Experts of a small language model.
Size: 13 layers, width 128, 23.3M parameters.
Experts: 64 experts in each of 13 layers, 64 SwiGLU neurons an expert, 2 picks a token, a sigmoid router.
Below are experts of layer 4 (counted from 0) of a mixture-of-experts language model. Rows are named router (the router's row for the expert), gate (a neuron's input weights, with its number), up (a neuron's input weights, with its number), down (a neuron's output weights, with its number) and show model dimensions 0-127. Each number is 500 + 50 x the weight over its row's rms, rounded and kept within 0 to 999. Numbers have three digits each.
Before each expert's rows: "comes after" lists some tokens at least twice as common just before its tokens as in all text; "raises" lists some tokens whose logits its average output raises strongly, later layers aside. This comes from a sample of Wikipedia text that the model never trained on. Tokens count by the router's weight.

# expert 15
comes after: "\n", "-", "\n\n", "  ", ")", " Votes"
raises: "rie", " Orchestra", "ngel", "stein", "sen"
router:528571518505551585545473514478598500531603437581451537531497509535422492460484439461498455480517542533578612584500490470506462498480497466483552508454477444548542492564537481538505438510457529505485457390676504610475468592495594564575440569490542468517430484475592508533511496475492466498484556522432444445449453543546622474503547481443512512473542447472562446582479477557444489518508
gate0:426510510500486484499496477386496418536500516509498502494502583497357539585512480453527546487512483475406546470475497362552468453498516500499500503547506536500574491495511499481500549517574467498530496481671516592472577616502488507542498557554469497495514480512584508308609538505509492424502581507527490388498430565506476492486504517459503549502501420477521500526494393502515446527455
up0:622505505534509542469496500495521503474492493540529497467507500530514475315526475501475471408513361497652378503506522517536500536546470502481578522502478470450475504466443498607388499500566488515656420518429479504516467494535503500521478499564507477412483451436465508528502571493514523474489486498505550512511588504499544442462501343475534486490481480440462494519419483465613528474510
down0:506528470509614477521523568459553497587318613561416464583436503507494607491436468507515488519498502521544502572489494451618505503508537500519502478525500505504415483512475466552434494530489501508523456487504469590549506527483510502469489556485465366510443541494495543407565529553545519485514522538388515458463497578493578569523433533528522498521512577513390587488450389539509448529446
gate1:484453540548497621489486554520531437499490498499558504546547428510494538542504489309497500495431598538501491517508457349499490537512473492530569510483495507525513545540498511536513513488441504496482534518464349490579499584433420576474492546486517485532575502543502581513502508460497555531520503575451548484563512478497384355461468444523517535435569551495496503488513486589515624494434
up1:513511451505459563400580571488498531451609487468454512525530442514483539492530482566378486440552498584536497505491545480505511550568480586543511424500551540461542547471491498498474488431278498519503559525521539493500482428480499507501536536482534596565503499498499374498502511526515510482527494496500597582552396534491527484497499498520327536581566478455519497503496504501461520605491
down1:482543546462486528511504433397590515402461369506495494549501456461665538503503502435410463463465494402511465504485505498508470446494486418513500496514473463544521501484436494474468474515489526406555471525488498429517474433469485501466525505434507440493418582520466504454460496521513441545590473563493479470429324503504498479507449586527548538560564481432608485526449444589488559415530
gate2:501502498482541480443485511473488497516595495470400517460545534486407450316513575403502427487501441562545500477496491501375480577495475585560517473509554504473520491504630478520493491465387542503469556506529494521501433526500509495520402520478586500495447601518502492593601493514497538495307496494481446515509569570416453502453472481501490500525491507457504502538469541542440527499482
up2:501500503539514513495528457497365481640393513641501495740482465501523478527514540489523515551498529490501505545551361501531496488527498497570388517502512504573458420499498484493592577536522549490449467508519446441403537498497483496499471479472502602507504504499542500406425484498500503493545391455479466502571487522558572449496522454488506497534482524459535514562528480486558500498510
down2:486499499486434544497485507460534463497501476595500561528507506515491480484526438447497367421488522410492499498500520560503499447535478541501490553445500502504589416480497496499530584406395499425512525460547493505486498526515476519411488484524468505493509511448591423383511504504533541556489544463308483468569507581418499499382496365501458486497512361499507562496460505594452442536495
gate3:507473500468546506388525473542509554533530452429532501505413494501495368475521372494473445512511488529486476493456532584575515526514504503471430432501500530494317442552459538485673497530535450502488500474494592575464532521569427509593497503403408520517510583534574530503492504481560421486450504439400468501518440546484516488501581529492413489500528457496488497535530508499502523516588
up3:505532613455485502469491322604413415486478459498547507478442495454506414468568478499481395618584488548543461540458489514483469441570464496434503498538489648501472497496703467539486445423450496504405503457465474550462461500544558506520476488552489543381494507555523485545532500478509493495488533476475463544504497534499560499484542616505495505498509493475498497561502501515492478470533
down3:407423513450484508415576521572575554460424474502390493466528482483505510458498483549501606476519458627504525369620471574422493479527520467524514514556544442526404475553469421504496544609552563543450482509499481429537536491553504503490500478488444534481500552597552578517492445421575496519441492486512546507550478433492497508465450474502497569440472505418549457449524482487545515628452
gate4:561511404541522500481494502509486404502666466360502500506497543551404505496380501579508499459494499487493576501567574513478526550517478491457457615562497369593532494397487496492501499489438419492543500568499538512515513429493494566460477530443502507562574425383530494514498487441479501587485521536466479483507499608466584494551623498493504501489581506511497477433474496506491499490482
up4:485497476542557480499461476548418504472606467459481498548501603515501489511498483634520523437539494475533569591527456547466507491550489477488431529498524410500574495524456495614503677500423537501388498585500538715494504472498496527427452585474428494542501420451499559497524497477493544487489510513499440475621451491498475452499572500517539521399496482504495493503536492499499500506476
down4:502577498446580488475534506503510630491507521533490446379535499601567495472505612536494436328453472482534510615499534514480473590520521505507549461493485515510462402503507431500497507408552454506592523480392497500496502468523410415512555530509472547469494506454474507476528503449494432441445495538520496522563519445500502504446489369496473499591545512425539525429525551433385482501484
gate5:468516456607462552523527500504506552486508459495495543504510503502437571402501525492376481459508575508522684496608565514465506437528501488497440517406494499608504530493409470509535574503492537526484506444460534515503508603476508451456452465522557443504468502503547515506520501497502427503390391523530526522480520469527465505663479499510509533410502501429441513510484331489489554510462
up5:509497515545495502496369498503510524475526435680392485556484520464549441484533451413399502561501508535499498509499427498497456520508411496524497566564501470494501496515506486462507497564332505487533490487508490496487539407557504485399416496468493474520464448488470490444542635506504602494551418514454493509530501504506513615493506396508452539343543529512441501553519502501513508444498
down5:595665501501483554430494520508499494449493528487526579516517502494553481551624429495505542652512489447511498504376570409428474412451504507505521402492501506465666585574416493550502496469503518499482499496523446527518484486500530517562525500497513402463516504501495479492595485501488499478461513510495449457586524535504493521535500530546483507521504382478547487489497569504437478651491
gate6:487507483496511502508498613496486479531532389486469534470507485489475424403588377449556451505508528552522551531474540500470529480537487486442479612282446483501505533457450488505630505520499508498528523497500483579533501627532528453500470520512500533452520454505532518440545409391463555500417513541443351527478491434504518552504556450516497500498529512491498425510498529515602503490455
up6:505491508488482452483475492537466523522495511501512454481489497448530490512303569595493531564463491489362476492500494469608363498429498473496415433550526526514472426518519522491598469509440491502481443501499530425449503472377483501470528483507420532490482536410418479615357467502495490517508500447497568492461469577488382508514545519498444496566472499443461503471465502485391522468513
down6:507433634455513506474506505551403485464466492489503593529448469521487503447408475603459475497557492483475483504489499497605492594422495550476516454417517521479418578461505511495452474542500490520534432425506493494437492471455518466406496506534467499493436478505501531520434472497472447578502402470506465320500434509561533506431538468645419516487489404395533485492515413508564478450488
gate7:502497443422445501501496591490325525415518490496418520512491530500419488433486449444484407490470539493494531414447498498586477499523442449498460481578530566535480502398508502511505516545511506498465509502519541522575481498582469459470505464477482500454499498501444405458606250465497507522422500524510522484441501579481474479496503459567481429525448503378508490521426532505500492502504
up7:514496505478497460553500351576461500505489499540347503488509464406528500512545501476448515508447464528639501511478592490466500523420561502530572509572489500507492518614460541523564488498501423501526403486538500470542420462484508474471512535492359494502426619546481401506407494481533504498520561498516544506497443501583477508472504428450565531387499498491548500490514514499378494504398
down7:416488551493469505557508355602539433483498510552543448380537492436541573493488521546469524427496500477506477490524501486511482537415502522493542506575519508550573481595523608543498497461507496520529492547488505555508592505651518505504450462356534483467506475465529482530509444572528493660518512547510507395503505593532482434488497521605511509472630500550479452448513473520507502494502
gate8:494502448614514660454501504536521455479509482528565500474506417465471507500489469489421495542450452390529511501563443507462496361473481482494433518549481508509520398625475512571473461582412514496464534464515488518460555600567475530519500520373501522503466458497588636489465378531484494513414501508408504520481545550499454495516508524499570499480511482475567496492487618498535497436502
up8:499520683489516612497479485424634499504476499497502511500532613499522547467527502492493334330495527515482531492502593525508501495514500561492481512534485498490499468475587497494447508472501596499513500516489542572470426535487538543544523497496541409591504491502469498497502432531450496502440494489464511496685500496501505499497547508502644499387496500500554503556495509492515449502513
down8:493465514508459495501569501642500475470501551561441556499444474494476501511504505499472484497475503575545462497467428599498626549530503498552474539435459529470455497478502499471498501643456500553530501529453438506500550363513496488503503502380374499513500484546503481498480506490560482633499513494594559454473529479495498455504497507527439500456276456511496490493453486494482517637472
gate9:504473534490543626507498564490521606583501500488494513496514503508502520564518421482514500494513497501492477438503409474623549493532473519599437511528608506532445502492569496494482560482424538554446472520495503489383450642547469528534428517482508588503639474504535615461603504521529378503495436505435619479516549503504451579539480478573498492509530499568488504430504480547483553457485
up9:483491490479505590494553498546495508486527496498521480484485482496447617477512513498511463480420538527543505512490536505525479549525610567412620470443501484462471481481451514442388464521484497504344492502598567492477556493489495477474422504540601501581489486540491553451483511498429500557577522499492527572540556485393502492542493500445447462514475507492332498486492516606692507538497
down9:422499538521423505624438502498534535446400561473523539500505573494545562501549526394487555548482453502482570527507497538523399513509454501495498552437506432467495542434501588491483427561465515533454478605472489501492438545542487550451512499481413457517498483490472561488616521477544387498500535408373504502443493350493535491484452480543476398536548476593454549513540499502427550508573
gate10:595502497598530499505501492505503502544446498501436505507501550515389550505389516491564571498466497554552486492522371539518503511471488432394534691521480483474548514505507495453508487501525572495555554508485502423509466641482426629455500565479522492516516500553510504466485572403499516497321503483523577505546582469475459500441443515497497516496506501552491497498493440553581478492463
up10:509574520481501493506497460606565470559497507551490505497478496595500498495499460459490522487494371495491569375500480509534532355475500463391476590474486504468499458518497394450503497508518566497508510500505501464494503588461475545508535621506551469506514515501563477337519498474494523438512512462501489638542584412499490497491428521530495507454475551615530508500454501538502506678529
down10:497480497537517393460513549483450491423441517493494512494512546347488454555459537500480500481560476513476452484442466468493452557584420556383516496533356538463539488469507513457476466599474512541544506557488468515498505432623536351482501475399512490497500543466482523530473388500455497437407501501516517413403499508522500493596505565493484403502509452467490509507494595497585577473494

# expert 52
comes after: "\n", "\n\n", ".", " /", "1", "3"
raises: "ese", "iment", "olog", "icate"
router:556467436508535542606465440455550486501574462523377471468483519556451545443463493420535405478509535498506630565402524455495484473469567468539502528499490417534565466479490533604428419527444484523578531447569493512478479486503562569542441489483464439513520522422559535456446436526563495462487607449502450489465437502587486492441573510442424529391449429527521415505447509515496488442470
gate0:500485497507507454544498528516441520506587516520471487489420495492539524445496507648501479467603579550509445491482493481564508499473478522456460489492481469505484437600504563504511499558548516583495506581534446468553503482537445412487470583499503513502399478412377534509398462500497517504510471504335494535397501477529508500573523462412487558628435495587506442448508521456500515351509
up0:497497443457473496417420521460389500524611493518502532578501413327489559523434502445498493418474520442490508512505505506492480486527502490520485488524518574516588584470443522599547556497473473480504553486512638495488456452534536527500501584451423527499481538500528510478569588502535489479497521474465500432473520581495647464502542427427461495435592503490601510474485496492410509554403
down0:543446597466574514544445540520493568526511440449530502518532508558426519500475511502480548495504558596326557499496495529578473567662450471443496496490466514500518524447498503552540475468502460539472550526490458496530499419486504498493513687476502531521593474494462510536495510591488499516596470327508506498491514439473605490547504552509506484531491496526585507525599522451520477529555
gate1:482511496465568439634480532504439413395495467297544546372517505493479512438500405529470448481557468492452528514466500464438601492446417631491493506507483451414558397596429481500511462506407493511555518498557508498497491512525480511497373495494430497494527502475483496488516491511508440400533536499466478466419495451517495463505507519580453471501451469473495504521503548494496590495503
up1:509525563498508477427532512467559517654471582590499508565498516502655560576493506539515497535446537487557497583538477662534522547514453508501514500496524545567504522515499492501495535411523497504426528493498503609474505512497497495526577482562410525513565481497469557383529406518424520587471438490488546486477464534496427566480497479518662536492491538463500505464488506493519422402540
down1:499517355470509461510516500521522396452500533503500490301487522463477514488470506495473480508578591504487397433536494494567493466516524488505507515561450434538491460531490441501437427477508500511497519447462522509508512445506410496525454396385498449503471478557513457517461489534563499459482508489462520391480514489411493456512484580522526498434448542498499504388346553485487604630501
gate2:553459523547455483511433522353474503613509460501473538458431488431496480620501475500511484476508514434470460491501548471516502526416485695515387506514376499494549497538499483505494558502419503522523574500502531521541500496490415600507499571519563455485528411535488501352485414538562491399484553434500491494520456510481458601500523523417462530439505529477465496476449512533537523507504
up2:565528526456556523439513530542648489500545498528500457485546558504506543463505504500499493659514508498624444510518434534512559523624507410429452479438485559509472517560497456528493511469510504518554483517500420431490468497492568534698502446518535519545499494497451488572435593440514500514427554500339494376492486436576530499518501470502504440501510504551506470503501507497490541523473
down2:455457458598533502417555440457489527539593495521416532478475546566499405500539481465548498429512496513551494585456480546410492468491468449392497527522444602412500480467507321502495461459333532437504552432509629469538489512550502460480481516507488512472450504472538464472530438567578553540458494488504573512527469497501483514478534453457470494560416488492543500494482360513505531497500
gate3:493551507543356523450558532531492516429560502509446502488500515454481485496401512468482494465428504420496578525490498336505520520532420557457499390315480521505610475522494506514508447423424482513494461525539513504501353523505478540501512547496478550517472488566414498575473503510473473524489582514492514469397379536500491537473495472474480514458508470568491507453431497565518565447565
up3:700437503436500466552412497464518495527442498548525412412413391459496513504502489508536507573523490411564461556505461555485499509508507542504517481466507477489484551539459511472547484514558560504504495520450508520493493422425476477542499511560500434545515498455495350500500488493493496441561428601468501446527498642548601577447518534473485508512488574414462467522619411491516502539498
down3:430498501470507528568528471572605547501552504596374406492425534394500442522452491578499491500477563498505432531499527524622472438499465550477573433513444440504507521583501504518487380470501424511544541501567450498481460537523447500553509548499498515585502439540475506631517463559432457425660538450485565525501475513452562554545520596511503492486469520504490485465484428566506531519492
gate4:496478500532529503513468505487421458616498511500437529487451505538492413387501514497513501491485535525545454467514498484489470476499540498512505548482507464315518422498505502648497469483419555501496488514501545477376515484467509477481470528446456526482383589517494581527492560485517650465548453498520548506643509451455544430526504617533390500515478536493453496518417496436590523493499
up4:445494554497503400531475535466493445518421546485429529504498524463497323505515524381437501520499544583547335455628492489485501479455547430515568538585495667427554527491527522580409424538484527478496474488521567532472550542488539542512500521447477550496494500526521511519497558530497502471545493431472533508501532478489397454511455543492510466587448460477448506551504538475518586445490
down4:481471503484484516535450540460511488491495544501497535449460415494453360594485488512498508488501514412502527522469513626496513514411509533487502481516470501560315494497395481412494513497605431523502475574467412473548490462494483518494522496501516499502472500515514498535631374509381438509504500520475501507540513583466505592497531360486485533546499369477539496478497526502477406442451
gate5:485404485481505505505501484614525499492511658447509544485556501496538577492495489504523390531564511494502488530567506372607478482451440505487461482511509500495566438482513522482426497544533497505518352517505526512474505475412435502506521500530495507284466423518559490562476430455498510470414488434500495524386496495497486475485511475570431481499371504509505497495400525453522503469495
up5:593410474504533546506513468526537482468527572342402474479494383493497692497490543500496513576481514466522461564489496509607491396472513569667421502506497534499531746455540547516479508487504522500471520390467512514512466466494477513480463501495484483501496476519457454550500501488505489495487520527481476472465497547513568494485522552494528521474505464444516493500475510545479501483468
down5:533572500522481500536600504463504506567522444516530458522507563519509495455516509492493502463589370505499581490483456581352494542562420474444510603511490505471526435502508388491454477471473506468500512499450465501577508544472627499514495500485616514517552454545498436380477619502585583553538450600436478407551513533530503481460526496500528498389507599513501462495509439537539463500501
gate6:445475484500454451460504512444499569486548360452529508507581482469418435426634614498532531464495455494596504458480510472479520522435458556535502498520514605572475462494494487544517494524466460570535504484490517540599462515538456535507539503493516585507530503587424446620480456514487486445482480327467501441496511499462389551509504504521487459507456518669500431515495515489510427500513
up6:410478487498508500464484504513546544465491454514502548488498608373408382512479527406476438530525448556542492418492483472541541558490433640505467472562525524500477491446485445555564402497508560536506490444540500499474475466534482459525491504435372518519499660574587472493528487561501476436497539492449504506497490550522432594486477424530501499508474510533526436552464523553574452499640
down6:471395484584544506528488558527482497501522594506497518510506494567519502585529524442454496504564437500460577570593482495499456515514536481554414490473512542493504492527399473465419526566401463487453553544487500521443539542391461508495523504602484495470476469530417491432583499499371489520506500487547423499470635649536499421518517408511517511593550453578497526531601491514480516529562
gate7:518489472493493443668511545494455499508500501540408538453500524518462505570559462397532391515432554476467524560539433422524496505493522475578436500481507506446503394462544570536578495584398344496501518500514446463458501579473490397475436496464493520506503510493565520462484448499586488382538515500415412500457487500503560496508546488605496499533469477494507508478418545529607511453508
up7:530497493573409481505633477455494500521445561502506470497464449507509524510470525562534482499476485480559526557592576519503566421500509477518483587492589515486589576544478490492446509525590487494490520580529392519507601523554487519554508501539525494459501497434532492470486487492394516603533676502455499500511506501597450499434440496424511467411503502497395501542626504420598505455519
down7:459501580485480449580509487534522497585647525507547654538431547606574500515600435500452488532455435509482501496556506502485454490544496498458493524402447495535538512468450492484401445437508499448402441423500510492604503437498586590455460533550504423504511505528563493503496543532493478502540536516481469487547518440500481387495498546500461423486535537490499446597552563501417531574586
gate8:491406491591454534480534603501545483374455509514483506512516473507507479506424450497563504479447542422472479537495497531441548447454327453492503463426495544603503523487483493493491450498567419495446492483478502469596511494660512495504686458423494541542487497521449462501499500412558453530571533497510448529506502498489532503504616515558430523560584516568463499474456440497503497488495
up8:541456500477464495481517539348301534517504498500500479444515504474484401477474548516458495423519502414459512525384536499470413444578470591464557509498504479446501486473484513543286485469474553496556537514501503484438452456575497500615503459496594568501410470517526500544500501522495451493519499499581470447493490502492484525477498460569501487587513456509493507542478476497390447528498
down8:531509499543472504483510479507509519574509518621485589444527528565503491463649402415471516499499557471490609500487468513527479491575515511500494502500634656388437462503470402553482504484505501500484498472502476396436513612443514523493498487509461416502501528490513476440492504513459567496497462493496555430499437480703505489480501503487484497540501473506534589472547506539421486556458
gate9:505452578416551443550580607502506555567502497506504506393519506508506453478445493470513362468495503495498450450472376478562438649398501510540497531486435487511514501475477594405500518503388542489523503475613498466496506501519496506492484524554438458560550552497507625418505464538438504459504504527494408395540502564517513495498500404527422480535421434495451511524511504487514488521568
up9:528492520470483486538519447413450517520416499498516506437531493553520489458510548500481466501587497363496483407520462654503477490500513565592488442482489613526499481437389534491421509515531536496544506534472504483531511418499463501484475507532540369510583537496584448442552473624494536479464499448513486504551592499524510460485473471562499384639491510508375458516514467456508444477566
down9:509392497459479499497566536450513554492492520449489500547464493568603513459484423457464463541462539444557493514481504518438515579504464495526501404493570513478524494478398572556497501503426484532570509521503499547551511474459526487484457469485522500536521362513538469556507436670443510461432510447523594503527503478479460473490581559485465471493446565412476314596487411528440416499526
gate10:442518521503468547489457586499497419446480500481528500527429542456490508480537353501493403424400559515486542445505464502578497493534479506412538487498500501489516367496464480501611462554436384502577494448511501480623494485481434511406529540384522469504550534460510494467504456464572510590511546500442528548396458475478439467507499536538529506413409505502550497495395530487487611499524
up10:512507508493494473491501526503487657607514501500470520476624512309502536487490501399503563410500481502477516417519463543504495495498503447501557501500502480484537419482532485473554610478496497499515481497498466516534490528485545499638362504502577494487666442490551619480449428520545411503474461480567411470473503527514494499505519520594485498459530540493533500512466583500466520497507
down10:522388425509519483478533497592475464522505456485493484406498460507522502446693413533499564461484558486526510458504552464535488425428509589492606497589498413447498504534495557475486496423466474450546548499535486516483402590488497544483535508467535436584497527414489502562401413501496548496495439469428524503483461481602493524499526498424467465488532460554527530384496504548470386507460

# expert 61
comes after: "\n", "s", " such", "  ", " Candidate", " /"
raises: "\n", "\n\n", "”", "Location", "eter", "com"
router:569453491501542502537473558473608513555535479419496507510467561445475506518475444398523464478488564506479461544399448570493454551566567467444537568420454436569434465447517508557467449469464439517541510434561532432449498442486583486527461551532470473582479544406538526465471448481526598515489500536457475436464509559519568573505653408434442516460534463480483482540388535456425514465449
gate0:557439500510525498481507622507458497588502499614491528461425523449455535416567503455496565464564558347502529512498512521518508551564504498482482531422489484446496515584543479590498501557542527500540466523508522450527499496496474513509496438489537488500498473509321619519451497515584550502520431500550497507503403505343495520500429492495451522509488372494477502433492522430459543523611
up0:507510520434533527486483508503532537524452398602527503501482550495510597515404566447575520497482502558498537595506639444506520499508495472514498515528627487477607479485536495450618524503505493501567469659514505427541484546496522410576413500497528538512448550459496513429525538524512451500583519553454545458503424411500505552419515487613502562512436490590472501462505452491508586454481
down0:500491490480514577478479410502495536557582399403572465489512557506503550519583491522500498473486468505502489499504640502492500708539497529545459541490503502527436530481423495493578610535528491472574607545444492510507342463535492393430485534496482486492512504498568459504448525503490465531465508367554524450500512473519491468499444499510421493414479468513476543416525481422509481439501
gate1:494513514451609560490500528496496499468515506630599474512500462489528497498505524501422510523450665537459499554513501489508463483687483494502503552499500501495535598493540498470620515497615495505463508506441568573463551544498499507424451497587558502475509494523510528498390524501486502509463510576518498587651514525510522453463509526562461482519531483503543501552546499591398432403510
up1:534515519449498494501571549438504488528499513493508474599467512497541500487560576524504564499512555497511483531550548513473528501575501508499499481498385535483529513494495606587508546498547580510425450519496517497527493560269559511555487468512501617532493501467477547598499500622473438513455481498515496528563494523472607499564492410553514457499514504485612562587619437401493495488536
down1:432508618481453530519411487519460583452479473483284478473508512452525561420483497486495508488499501491477500496494417504496529554473498381505499461507508401456500456496503458500502498502441497481368516502384501492443486414525508510544498518505446509579507502582552490407493469475548495501489505532507493507498481464551352510592622507538519508492474521521420529388547570555524508575470
gate2:458452532565491500569494476507508438449517511438568456498427517470502491362512478556500486500502625506486483502469654447585542547529470502471450553491495491502468486557633465523515555482482554564506479541579545541469503512437354497503545494501480499439505403491514505493500475516469573522429495534403534488508534450475493491465462434562436499485348501391576503516497370490504468492552
up2:494536501547495411410500533458509462472529511544477495503519459498380498513472586435492493462674461446414500406517534495498483505416412579610455583503498461495521546534435500565532515500497504508520545496485618418536439476493461489514501478516504597501609432563496480504507497456561501513483496440433505454509486352516583534501553479567445471501493436429465492449453512519605512519560
down2:470501436496609577407450402467530496498492508464495506460555479592450505532587556436471388514531519571508506496410526505502507495493490558504484469532430575526482504534528505472566595442471414497447587498498603499395455524475469459424472493651406487491532472587501426447546519456480513516449489450568493530534474504456519545404481554497450390496410493510525521581453524484568491489492
gate3:510388553511391497493494477542536555477643520450483395502413492593486454526467506508471497500404497492503500468482464525423452491458461492379449501434464447505551489508388505457502586501483518538415391520470424508590479497466511524544495524493504495466490496492498555499419487503495502522495500516507463478530458483583461594474614509550536507490490449655635500500510534517602456454475
up3:573500492557567496507548505469541503533439510498531503485499450461511495488461463509541498542500584487477500500473553503531599499533583521488496596486510501484360522499520483483494413451509448469496493500498516597404589500520461480483435566432510587559523481495650497403506531487363493457505479448475529484442506494506571526484622470431482555509410601487472514524599480512640524609506
down3:504491415480501513509463551506520499594398405491551568393501456503452507508571472522473449511478531562491513406526501461642554555467509517494513577616480514501458448576506560528495500505428517397575520566496499471472555513412523557600514523442473447573479486596525540633536531475447386483451448467580496517530529520511548500501580381468518542477480508510504437481515445521549496508516
gate4:572391468441498496499542462623502499572504499542457504471486497489500501500492502348502500562497648496446506506409537496535479497521537625502433499648425494496551481469568481514551556511531539604542386613469533497465506494496492428476479462492435444429500453502466578497443536411438499495502472500496525497529374508459499508511517479426560474492506414460521483465476523413492521470499
up4:610493500507547516404501481494538551595482468530500504511484500473572555513476476442481500444533566526449513489470570477531544502571479629512486424575463569505505490473636533488548596528561409508430479602541646423493599495527510534553512493531459508474537495494503472541488518452512542527438490464435559496486401562507507535464494418518576379586505494457520527527588496436442520529450
down4:553419505497397524555480490442479542488459489519497487455590535522500528455558498508471439534479387469493463524501496466465508467485487653510515468522463510567495629578512523535643466553454521601557474500505525428531491493587521561503488584488445519480520507454626501387504544500476532502495609475443471468508481506591480438461457513400577588497531505552540472500503499395483469441450
gate5:567481619486499557522453428499515507472560481501486495486388433427555453498504534397558480423519501431429504570440449464535477509526539508480486502460529426473535493495475487495644499578452540577508402562469501508478471436507475499499479441540472488607437499589396584491509378496504437462484499586455512435414536521476518560498511548528501492452490497513516392555499486493414375486491
up5:506516413505489496563430482481559422476509488583495504497516446505457511474453498431512499517481474496485509507500412388504508579571583481432537509499557395511497486594499414499499506534497444496508497479511493503500539537535491528452504499498497495501504499426528479496485628323480618470519634505504458504523469461586522476502497479316427535505431462492495497447427507426611554433486
down5:559460466494469476438422493527482498436497398596499476444413480500409500461426480384532484560425499509526628481500450497495434565556500510487466565468536369502352488489497434540491525431566518475387579502498512462500509437464517483520382516495565490559450537499509434525475539499450611485543567538517515588520398536516481523540506491479464578506491482500495610504516509524525468480464
gate6:464550575476496498543493601514465470504517500435501492485461488504489455436546435469419388474476492482452465499499498518472520438419442497503478405552500562502516502658470468436497472501489518648499517510500400497534441484497423495510504463644512402487509500551481559434484418506530433541419493604462461458497509482474502550525597398516502467464459497411527375421536486494528481440498
up6:668486517480490551476501535498584405562512488498496522497469498512426471556371571489509604550474489467504466373513490506460504535501504507535507553500469468499533475501518542600497526510500476512466473527495514504605474509431502491507312584604586615513556504500539398492534499522553572501480507497416459481516502460588447487475520503508394527506507469474451520529534558611486488500486
down6:597396539498500619442466508545571500486503511506528500507450489517504501501459383413489474553523588499486524506632429471502396566505499619499500597645471416467551529619457504494505473438524467561568568473514477478517480521532494419490462545527478525496529545453466510552533528496573481388486499427446473443498454494526500513511522443571477518465444507428498505632493502524496561488509
gate7:526504495508500528498498545574491686548490498496545495528495460593583490438495434441524485502495557495524580498531578498490540497512527512551482526558479552481390501374500550451502475501496517502416473499498529470414577465475504490474479511422483530597476503548522604570383491501459655540509504502507515596510498545527574505470662416495526517540499495497503499577505540498400456498507
up7:454501519385464489464533505527536530506516498536540399508385500438575573566451493522560686650518555443477497410489504539569449516547531504404569517536494492501487492489506511452513509500674441489507455500500504561468556508521390504534512443503474567497474501502463536488541504504499423506517442630514465523493508532503499508578539468505497567508563496585522489490545494500600480446514
down7:470492531508499557437485483468461493501426502314366477526485518508525575514466495511491501455512504476488602506421456535397526404483520469534471516484513497480580502504500500606464554528497485472500522406432430516488492462422495475491509524525401445392520473498514413498447499502708494461391580510475501514497515369497485517495501414542511499492477499532494499469425538506505550489501
gate8:586462580500460541497497469429518579483511478501473522345495424435522500506456505493498526535456340330500455493459515502501446420415426402560516499458514502489506511533443489503508498542498432511506443459521484501541484493561429485496503510566528507623571498523451500497340470518445500493353502482512495487456461498500467468501544503401442504540499403525424490468505510512490544501512
up8:509502472442425488503524485445544611424489514561508499539501581496517507505494493493503498499590398485562516505503499467504494531496493537516474506535480370500492407439556521484480531540494501475495500501503495560469503501485467487491395591428491465418471573529603522504551501505659507581541484406505636496429499490499523534492498474394496379415493610425363504504496509480569512445532
down8:493535492436544475503396566454546506490529471537458502496513411551506512512537504558482475514531495439601495527437495500481523487441465531477504470436447510497529497474418506487503527567514512507498528578481459647502502436542393498552381519503486589504375436496603409446535501622456464580623452452478471584513503533450500492540534541512487430511498503504589500500375489506483507623516
gate9:463483493561431494572523697524520465525650469400481468347485493493415437475503505400440453471545473502505487504523504503498555465506591510514485502493468580468619543499475611432502479499491500618518512529511478491514542471499468479571497427514497490590530503503504501503502505486510504539510469503443499498493509475463502523612586418471492481485444368542582492453515528499567491511549
up9:459502476496486528507541662598512501509488488481517498492479587525461501504474613462441514498618492549531508519501482508483502511503544496527491535497482510464559510444502529430488421412533499507411542496485586450513522481499487545571484457552454487628566577516504537388513504490506536347550503429466497423499499496446598487508518382510595468536495518476514449502507620505494365509582
down9:618501569489487503513477549455501501456551440338570483531525489569430522464527503501590496469456519483572504519494554489494488476485529510451500520491449576557375508551385518577543483501462534528472501574542517484556418436496515505532555448491406524512461506489432499446441512498357489516430559392580454510578472504407489399485502490476502579501486500436517476454493542612427471501519
gate10:534502459455448522525428499493475649522484517507485488428427500390383531499476490454581526477501537369457510466505562428496407526505556463495579449498500560381478481544576483471499494496568481502542420501459521477475612561497501503566501484483469495634487498453511490517505484495507497501500513668509520542439430502500508499472500470376507469501495558449494502488454352516475500476437
up10:532501512449416582552376505518511418508499577492490502496482490501506629517453498546525688514435485545504508316512608579496519516500513535515563490499480525504500559513507507468461509521595471498497458498514502479512623552442496507550495422506459498490560499491499497559502504551531507487496479612510607538457486516501502494419442400387505476532539542483584540509457422498479496512456
down10:527554529563497452502468428481474437533542560485472552495605555556601484590514422505367507387564502502502505496577474486441495477501504485496520473425542444542530468488504429561530592502350507461518534417521521511500533497493536528560566559388418334429534547461490505531503506525501529387505502561495521542477505510452569501437473508504475501500389469526547532500498576501510557476515